Below are experts of layer 10 (counted from 0) of a mixture-of-experts language model. Rows are named router (the router's row for the expert), gate (a neuron's input weights, with its number), up (a neuron's input weights, with its number), down (a neuron's output weights, with its number) and show model dimensions 256-319. Each number is 128 + 32 x the weight over its row's rms, rounded and kept within 0 to 255.
Before each expert's rows: "comes after" lists some tokens at least twice as common just before its tokens as in all text. This comes from a sample of Wikipedia text that the model never trained on. Tokens count by the router's weight.

# expert 46
comes after: "\n", ")\n", ".\n", " |\n", "==\n", "-"
router [179 141 141 116 184  97 129 124  85 157 179 148 161  86 150 158  91 136 133 127 109 127 159 145 139 131 107  99  64 140 152  89 119 104 163 143 116 148 173 167 128 146 160 116 144 135 149  95 146  96 115  98  76 113 108 136  51 122 175 153 149 101 144 111]
gate0 [141 115 164 138 175 143 113 129 162 129 109 163 131 112 197  90 141 113 153  65 127 135 140 138 103 172 107 155 136 159 137 147 126  86 118  88 180 205 104 101 186 194 214 115 130 121 127 107 123  96  83  93 104 164 207 133  81 132 182  83 157 150 124 173]
up0 [168 146 153 102  75  67 151 137 112 162  80 105  86 161 104 129  81 111 138 161 158 101 145 126 126  66 171  95 118  62 157  89 136 178 145 149 138 122 125 124 163 137  85 147 119 155 115 197 159 192 122 184 148  85 103  93 149 152  82  75  80 134 105 139]
down0 [103 182  98 136 111 142 147 157 153 146 103 116 172 127 108 160  87 129 117 134  84 162 183 105  58 147  50 119 128 146 103  52 122 170  96 146 100 141 144 132 100 110  20 140 138 135  74 165 180  88 143 154 114 102 130 117 158 124 178 137 141 141 111 124]
gate1 [ 96 138  87  80 181 108  93 110 102 103 103  97 170 174 169 107  95 180 138 131 140 121 114 115 107 143 129 125  49 124 109 103 159 127 189 181 147  71 136 202 173  63 118 130 113 142 158 118  93 174 124 125 135 192  67 119 124 103 129 146 125  94 142  74]
up1 [123 142 120 135 143 138 119 155  96 113  91 181 122 102 104 165 103 111 138 113 133 131 128 120  88 114 111  80 121 104 114  87 138 148 124 133 149 152 138 120 128 153 100 148 170 120 129 151  89 146 189 109 166 109 105 102 114 167 154 139 117 184 165 113]
down1 [133  92 136  84 152  67 176 165 158 136 150 137  88 126 172 148 116 146 126 137 116 104 117 151 196  83  74 100 115 142  88 146 150  65  86 161 145 113 130 114  95 167 120 172 161 112  92 155 127 166 151 173 119 130 165 154 140 154 115 110 161  94 119 124]
gate2 [176 189 169 152 154 189 120 115  66 153 146 133 122 120 117 113 148 145 161 147  65 108 158 154  88 102 108 155 103 168 193 182 188 132 116 103 124 185 125 142 137 177 186 116 124  84 134  80  86 147 145 200 172 136 152 167 172 157 120 118 106  96  83 153]
up2 [115  49  83 150 102  78 104 163 109 162 146  80 172 137 159 171 106 133 152  77 171 131 101 154 161 158 122  81 101  92  69 110 132 147 167 143  90 108 142 138 123  93  91 109 137 108 165 138 126 134 100 116 148 110 100  97 125  28 140  85 119 148 172 156]
down2 [126 134 133 134 150 128 111 103 122 188  40 208 111 131 111 139 181 109 117 127 162  99 130 156  65 127 133 114 108 125  91 151 108 105  89 132 149 176 115 113 146  77 114 162 132 146 104 173  76 101 145 160 105 165 127  99 121 136 127 125 110 139 144 133]
gate3 [104 153 173 105 120  88 177 103 114  75 108 147 114 182 100  94  98 133 107  99 144 145 158  97 167 136 163  81 133  90 113 115 113 172 105 130 126 128 150 148 187  93 169 105  71 117 152  73  81 115 145 174 150 127 183 169 155 108 161 141 128 121 185 111]
up3 [107 128 178  99 129  82 100  81 110 152 146 107  91  98 114 111 109 104  98 124  90 137 144 175 163  99  92 113 130 151 143 160 108 138 151 195 163 143 136  65  87 157 150 122 149 126 100 102 116  61 157  79 125 192 132 122 146 115 120 152  85 117 157 160]
down3 [129  86 123 107 182 111 113 114 120  96 106  83 140  82 138 147  97 158 152 125 141  78 250 130 156 139 147 153  70  82 154 100 125 101 159  80 163 182 179 145 191 141 127 123 110 118  82 116  97 111 173 150 144 128  98 162 113  76 159 153  89 179 138 117]
gate4 [ 63 148  95  86  93  92 132 126 171 103 114 194 182 113  80 151 147 126 155 141  84  86 117 108 147 120  74 145 107 131 126 104 125  90 108  74 154 118 163  87 196 130 157 113 160 105 189 155 121  72 129 150 145 139 127 122  76  90 125 120 213 155 126 179]
up4 [106 138 145 175 114 150 139 174 156 135  96 124 109 111 115 171 181 183  72 140  98 182 143 124 137 131 147  42  82 139  93 132 123 165  69  94 117 145 122 106 124  71  70 135 132 161 131  74 105  67 219 145 142 158  84  99 152 167  68 146  46  81 172  83]
down4 [172 111 163 205  97  95  96 102 144 133 106 136 155 165 116 127 147 135 100 129 135 105 174 139  62 154  92 118 189 117 123 128 111  97 105 122 110 118 100 151 118 113  81 118 123 109 132  88 170 178 155  94 126  89 121 114 153 143 112 114 121 101 152  70]
gate5 [178 108 133  66 162 104 111 137  76 116 112 120 104  67  86 171 140 149 155 161 141 169 142 117 221 136 167  90  95 156  63  69 156 103 204 180 143 182 139 176 133 171 175 130 132 119  84 145 158 148  88 113  75 165 132 117 121 120 110 173 153  82  79 114]
up5 [ 70 134 153 152 104 114 142 163 182  97 145  77 116 131 114 158 112 126 107 168 108  97  98 154  98 104 139 176 185  83 164 159 148 115  91  84 183 106 121 104 125 141 153 127 111 104 114 119 136 136 120 140 129  68 118 117 116 134 109 156  77 122 158 116]
down5 [148 130  92 169 113  84 119 180 129 163 130 125  88 149 143 146 140  87  91 140  94 115 138 149 131 146  69 159  93 128  88 148  93  83 118 170  85 136  94  96 102 104 122 141 187 109 154 141 132  85 158 128 155 102 117  85 133 121 120 156 103 148 140 141]
gate6 [183 149 116 158 121 146 132 155 159 144 190 103 115 173  97 165  69 109 106 144  83  64  70 165 109 132 102 175 184 207 112 107 126 100 147  98 134 119  35  59  86 137  93  92 176 107 123  62  77  66 123 122 145  98 188 142 149 166 101 126 149 105 166 114]
up6 [134 175 102 152  54  96  94  88 183 125 125  84 166 115  99 152 142 159 108  79 189  91  87 150  98  95 132 168 154 184 122 108 138  96 124 122 176 126 144  98 136 119 152 151 132 139 137 135 107 153 103  75 100  70 106 148 174 139 114 156  95 180 171 106]
down6 [ 64 158 153 141 118 114 196  95 161 105 143 207 113 153 123 130  82 132 114 119 118 163 107 153 151 108  50  86  95  66 145 141  97 124 142 176  92 118 130 123 157 115 140 149 103 125 121 101 126 105 139 127 104  45 145 141  77 175  56 109 156  97 144 148]
gate7 [130 112 175 103 148  86 101 118 111 140 170 100 140 131 156 117 132 104  91 124  91  68 138 102  76 153  61  93 154 125 121 101 111  70 135 137 159 103 150 165 113 113 121 112 127 134  95 133 174  92 113 142 133  98 102 107  99 127  77 121 172 146  56 137]
up7 [151 128 146 138 126  81  61 154 100 113 178 130 175 136  86 168 115 116  84 153 118  81 146 113 134 153  57 157 195 102 112 141  75  93 180 152 134 122  54 113 120 136  65 170 179 110 100 115 133  53  85 116 116  76 114 116 116 116 124 140 126 148  95 110]
down7 [ 75  89 187 159  93 138  86 111 117  57 171 105 199 193  79 188  95 162 140 127 118 159 141  93 115 199 163 133 196 120 192 122 137 130 106 107 120 109 126 135  92 132 137 143 153 114 121 162  58 111 155  91 123 110 130 102  94 166 108 135 118 146 126 174]
gate8 [123 153 113 112 160 166 133 131 101 147 144 211 136  92 139 243 151  91 144 135 112  72  84 149 140 160 162  81 126 149 115 152 178 128 136 147 182  38 148 123 104 157 157 107 144 114 160 112 166  88 150 164  85 151 128 152 153  95 175 144 113 156 149 142]
up8 [151 141 100 155 191 114  65  85 195 170  90 130 129 132 150 134 159  95 173 160 130 116 145 145 120  89 100 184 151 173 156 114 110 196 123 117 140 201 136 138 136 165 101 130 163 106 136  96  66 118 107 110  84 134 140  98 110 125  77 141 109 126 104 151]
down8 [217 176 147 155 160 160 128 127  66  99 115 113  90  97 104 134 110 155 142  80 128 103 132 119 120 119 148 165 119 112 102 149 158  69 150 103 114  95 144 127  75 114 103 119  90  41 119 102 107 155 177 175 148  91 170 204 151 123  92  84 127 135 148 114]
gate9 [143 161 150 134 187 131 144 140 160 153 126 101 147 124 154 145 109 152  84 193 141 149 168 146 152  88 100  91 145 161  99 104 132  81 135 152 111 133 120 136 115 100 111 102  92  93 118 173 125 126 161 184 192 111 104 157 117 126 127  88  88  54 176  90]
up9 [132 122 134 125 125 118 138 135  68 132 122 182 105 144 155 138 150 142 129 145 123  78 113 110  73 180  93 109 115  96 154  88 108 136 141 119  48 102  53 152 133 161  89 137 151 158 174  94 149 143 143 151 110 162 155 189 158  80 132 206 165 172 182 149]
down9 [143 160  99 165 147 126 111 132 101 153  87 136  85 116 108 133 100 137 134 127  56 100 115 170 163 130 124 142 146 135  93 105 169 139 126 125 122 118 104 172 135 150 119 127 139 115 161 130 163 119 174 115 107 174 149 119 134  76 146  56 142 134 116 149]
gate10 [147 175 106 137 151 141 154 129 112 114 169 149  63  87 116  69 146 156 174  74 139 133 163 126 130 170 110  93 108 142 107 144 129  98  73  96 122 190 117  81 117 119 140 105  99 132 102 106 158 144 150  70 109 193 139 149 108 114 122 186 122 137 140 145]
up10 [153 124 176  94  92 133 152 114  87 141 110 116 174 182  87 180 197 141  78  73  76 118 133 124 116 176 121 139  97 155 128  80  86 154 157 107 173  79 116 164 136 138 108 192 140 114 145  97 109 145 107 132 160 142 143  93 153 219 116 119 151 166 155 151]
down10 [ 97 144 133 135  83  95 148 155 126 127 141 112 144 198 159 124  92  52 134 129 177 138 137 120 121 174 128 122  99 201 110 131 122 123 112 151 120 135  91 126 109 140 133 149 148 117 129 190 110 117  86 115 130 139 142 152 135  41 124 204 126 111  59 139]
gate11 [113 123  77 162 185 163 151 131  75 155  95 140 115 111 111 144 141 104 123 114  84  58 156 158 162 176 147  80  32 119 144 159 130 121  96  85 177  86 157 186 131 108 177  92 109 124 152 137 163 133  95 178 194 115 122 137 152 123 154 169 133  78  84 126]
up11 [107 141 176 170 138 110 116 109 176 144 184 120 193 122 112 123 125  95 149 164 153 149 137 177 158  93  66 150 219 165 148 105 108 125 119 135 118 154 133 152 101 100  68 136 117 147 111 110 133  80 118 119 134 115 143  90  74 126 115 123 186 180 102 168]
down11 [122 116 142  62 132 177  85  91 105 187 108 124 120 131 198  88 156 138  52 164 113 126 108  93 128 121 137  99 135 173 138 129 135 158 183 159 170 144 130 111 159 149 154 102 177 146 202 137 164  75 141 123 196 181 152 140 168  99 105 145 153 141 147 102]
gate12 [110 109  61 118 162 114 123 106 142 134 167  71 130 113 162 187 101 136 156 125 123 111 168 162 115  90 137 113 145  89 128  87 136 123 182  91 151 140 133 218  79 157  95 116 162 120 123 166 142 106 107 190  91 129 145 171 114 169 159 117 106 145 115  78]
up12 [104 139  74 133 162  99 147 145 167 158 139 119 190 118 148 170 123  87 132 120 143 107 140 189 120  73 111 161 131  96 141  37 134 165 103 158 153 153 141 152 138 149 127 117 161 107  63 113 163 142 170 130  90 147  87 135 138 165 158  93 101 136 136 106]
down12 [185 109 177  54 139  93 149  71 107 148  69  71 127 145 168 148 123 175 171 140 114 129 218  87 141 169 115 133 174 133 134 126 119 121 112 103 117 132 138 161 155 144 140  98 147 116 120 103 126 130 155 137 124 164 146 149 128 153 139 211 159 125 155  69]
gate13 [164 127  94 138 135 166 134 151 120 132 143 173 154 139 131 107 114  84 100  77  80 149 100 181  80 110 170 164 144 218 110 120 127  83 165 158 136 117 115 133  69 118 132 117  55 106 174 182 147 103 120 106 176 138 117 105 134 164 170 157 126 183  60 160]
up13 [133 182 149 129 130 143 123 116 139  88 153 209 113 178  86 125 173  97 148  91 107 126 130 169 102 176 158  72 143 145 120 107 123 167 159 159 200 129  75 148 135 105 105 105  78 126 150 163  52 141 161 127 176  97  75 105 119 120 119 170 109 186 109  84]
down13 [106 155 140 127 107 110 121 137 133 125 127  74 143 143 133 156 150 106 120 125 143 100  93 130 128 141 100 134 123 110 134 145 123 135 147  56 159 143 120 115 184 119 150 171 156 140 125 112 134 130 137 173  82 120 183  68  76 119 143 168 129 150  58 151]
gate14 [183 139 136 179 114  94 142  97 104 155 148  85 138 167 155  92 145 183 102 146 120  98 183 119 175 156 102 153 117 187 135 143  91 138 112 105 199 131 130  87 170 110 133 156  98 122 171  66 201 109 114 114 183 124 152 109 160 136  99 163 123  94 104 144]
up14 [ 88  96 155  82 124 166 110 157 161 152  75 145 121 133 112  72 109 126 145 139 137 173 150 166 114  38 156 168 155  99 136 142 156 139 128 147 136 166  86 125 136 147 130  85 156 129 101 247 101 217 126  89 183 167  91 155 172 141 124 111 132  89 177 123]
down14 [184 143  81  90 139 154 120 182  85 177 116 111 101 110 136 132 121 121 114 108  96 126  85  96 122  50 143  64 122 163 159 156 158 131 150  81 110  78 154 125 157  95 153 112 177 197 147 139 209  86 158 119 142 159 155 179 116 210 146 120 118 123  94 136]
gate15 [137 161 103 209 130  72 142 171 120 179 168  86 152 151  62  92 125  67 102 121 137  57  95 109 128 133 107 127 194 131 124 129  96 121 117 111 158 157 126  90 130 125 138 122 128 139 104 103  91  45 143  91 128  87 118 119  80 166 113 108 144 127  94 136]
up15 [178 158 118 127 115  83 133 181  68 164 156 151 144 113 178 138 195 118 114 140 181 151  61 137 104 151 152 143 100  67 110  71 130  87 163 182  73 101 112 125 143 180 108 113 175 143 110 176 152  96 168 113 118 116 142 168 135 120 179 114  79 108 101 129]
down15 [ 91 109 111 106 170  99  88 134 141 101 163 158 122 140 106  85 150 148 127 141 120  61 102  81 147 132 106 125 100 115 102 139 148 169 109 149  65 154  84 143 200 122 189 158 144 115 138 147 151 127 104  75 150 155 161 180 158 100 133 176 105  93 167 105]
gate16 [153 127 110  87 111 204  81 129 140 169 101 166 154  74 185  89 116 107  84 120 142 146 185  72  97 155 137 161 154 164 121 140 133 119 118 158  68 155 140 193 153 192 139  94  95 156 113 127 131  99  94 100 120 146  94 154 140 108 137 102 105 113 157 137]
up16 [128 129 121  95 129 150 138 152 173 134 122 194 115 200 136 135  85 153 116 142 156  66 156 150 136 132 101 184 133 126  80 117 102  95 166  72 136 143 143 133 108 106 143 137 166 162  95 162 145  82 126  97  93 172 157  53 117 176 136 206 126 106 168 148]
down16 [ 89 111 151 168  96 143 149  90 142 102  64 167 168 128 109 140 132 105 109 205  75 144 141 126  58 114 152 126 143  98 158 123 115  91 160 138 129 141 155 162 160 166 140 136 158 155 136 133 144 117 135 102 112 104 151 148 145 158 154 138 163 139 132 101]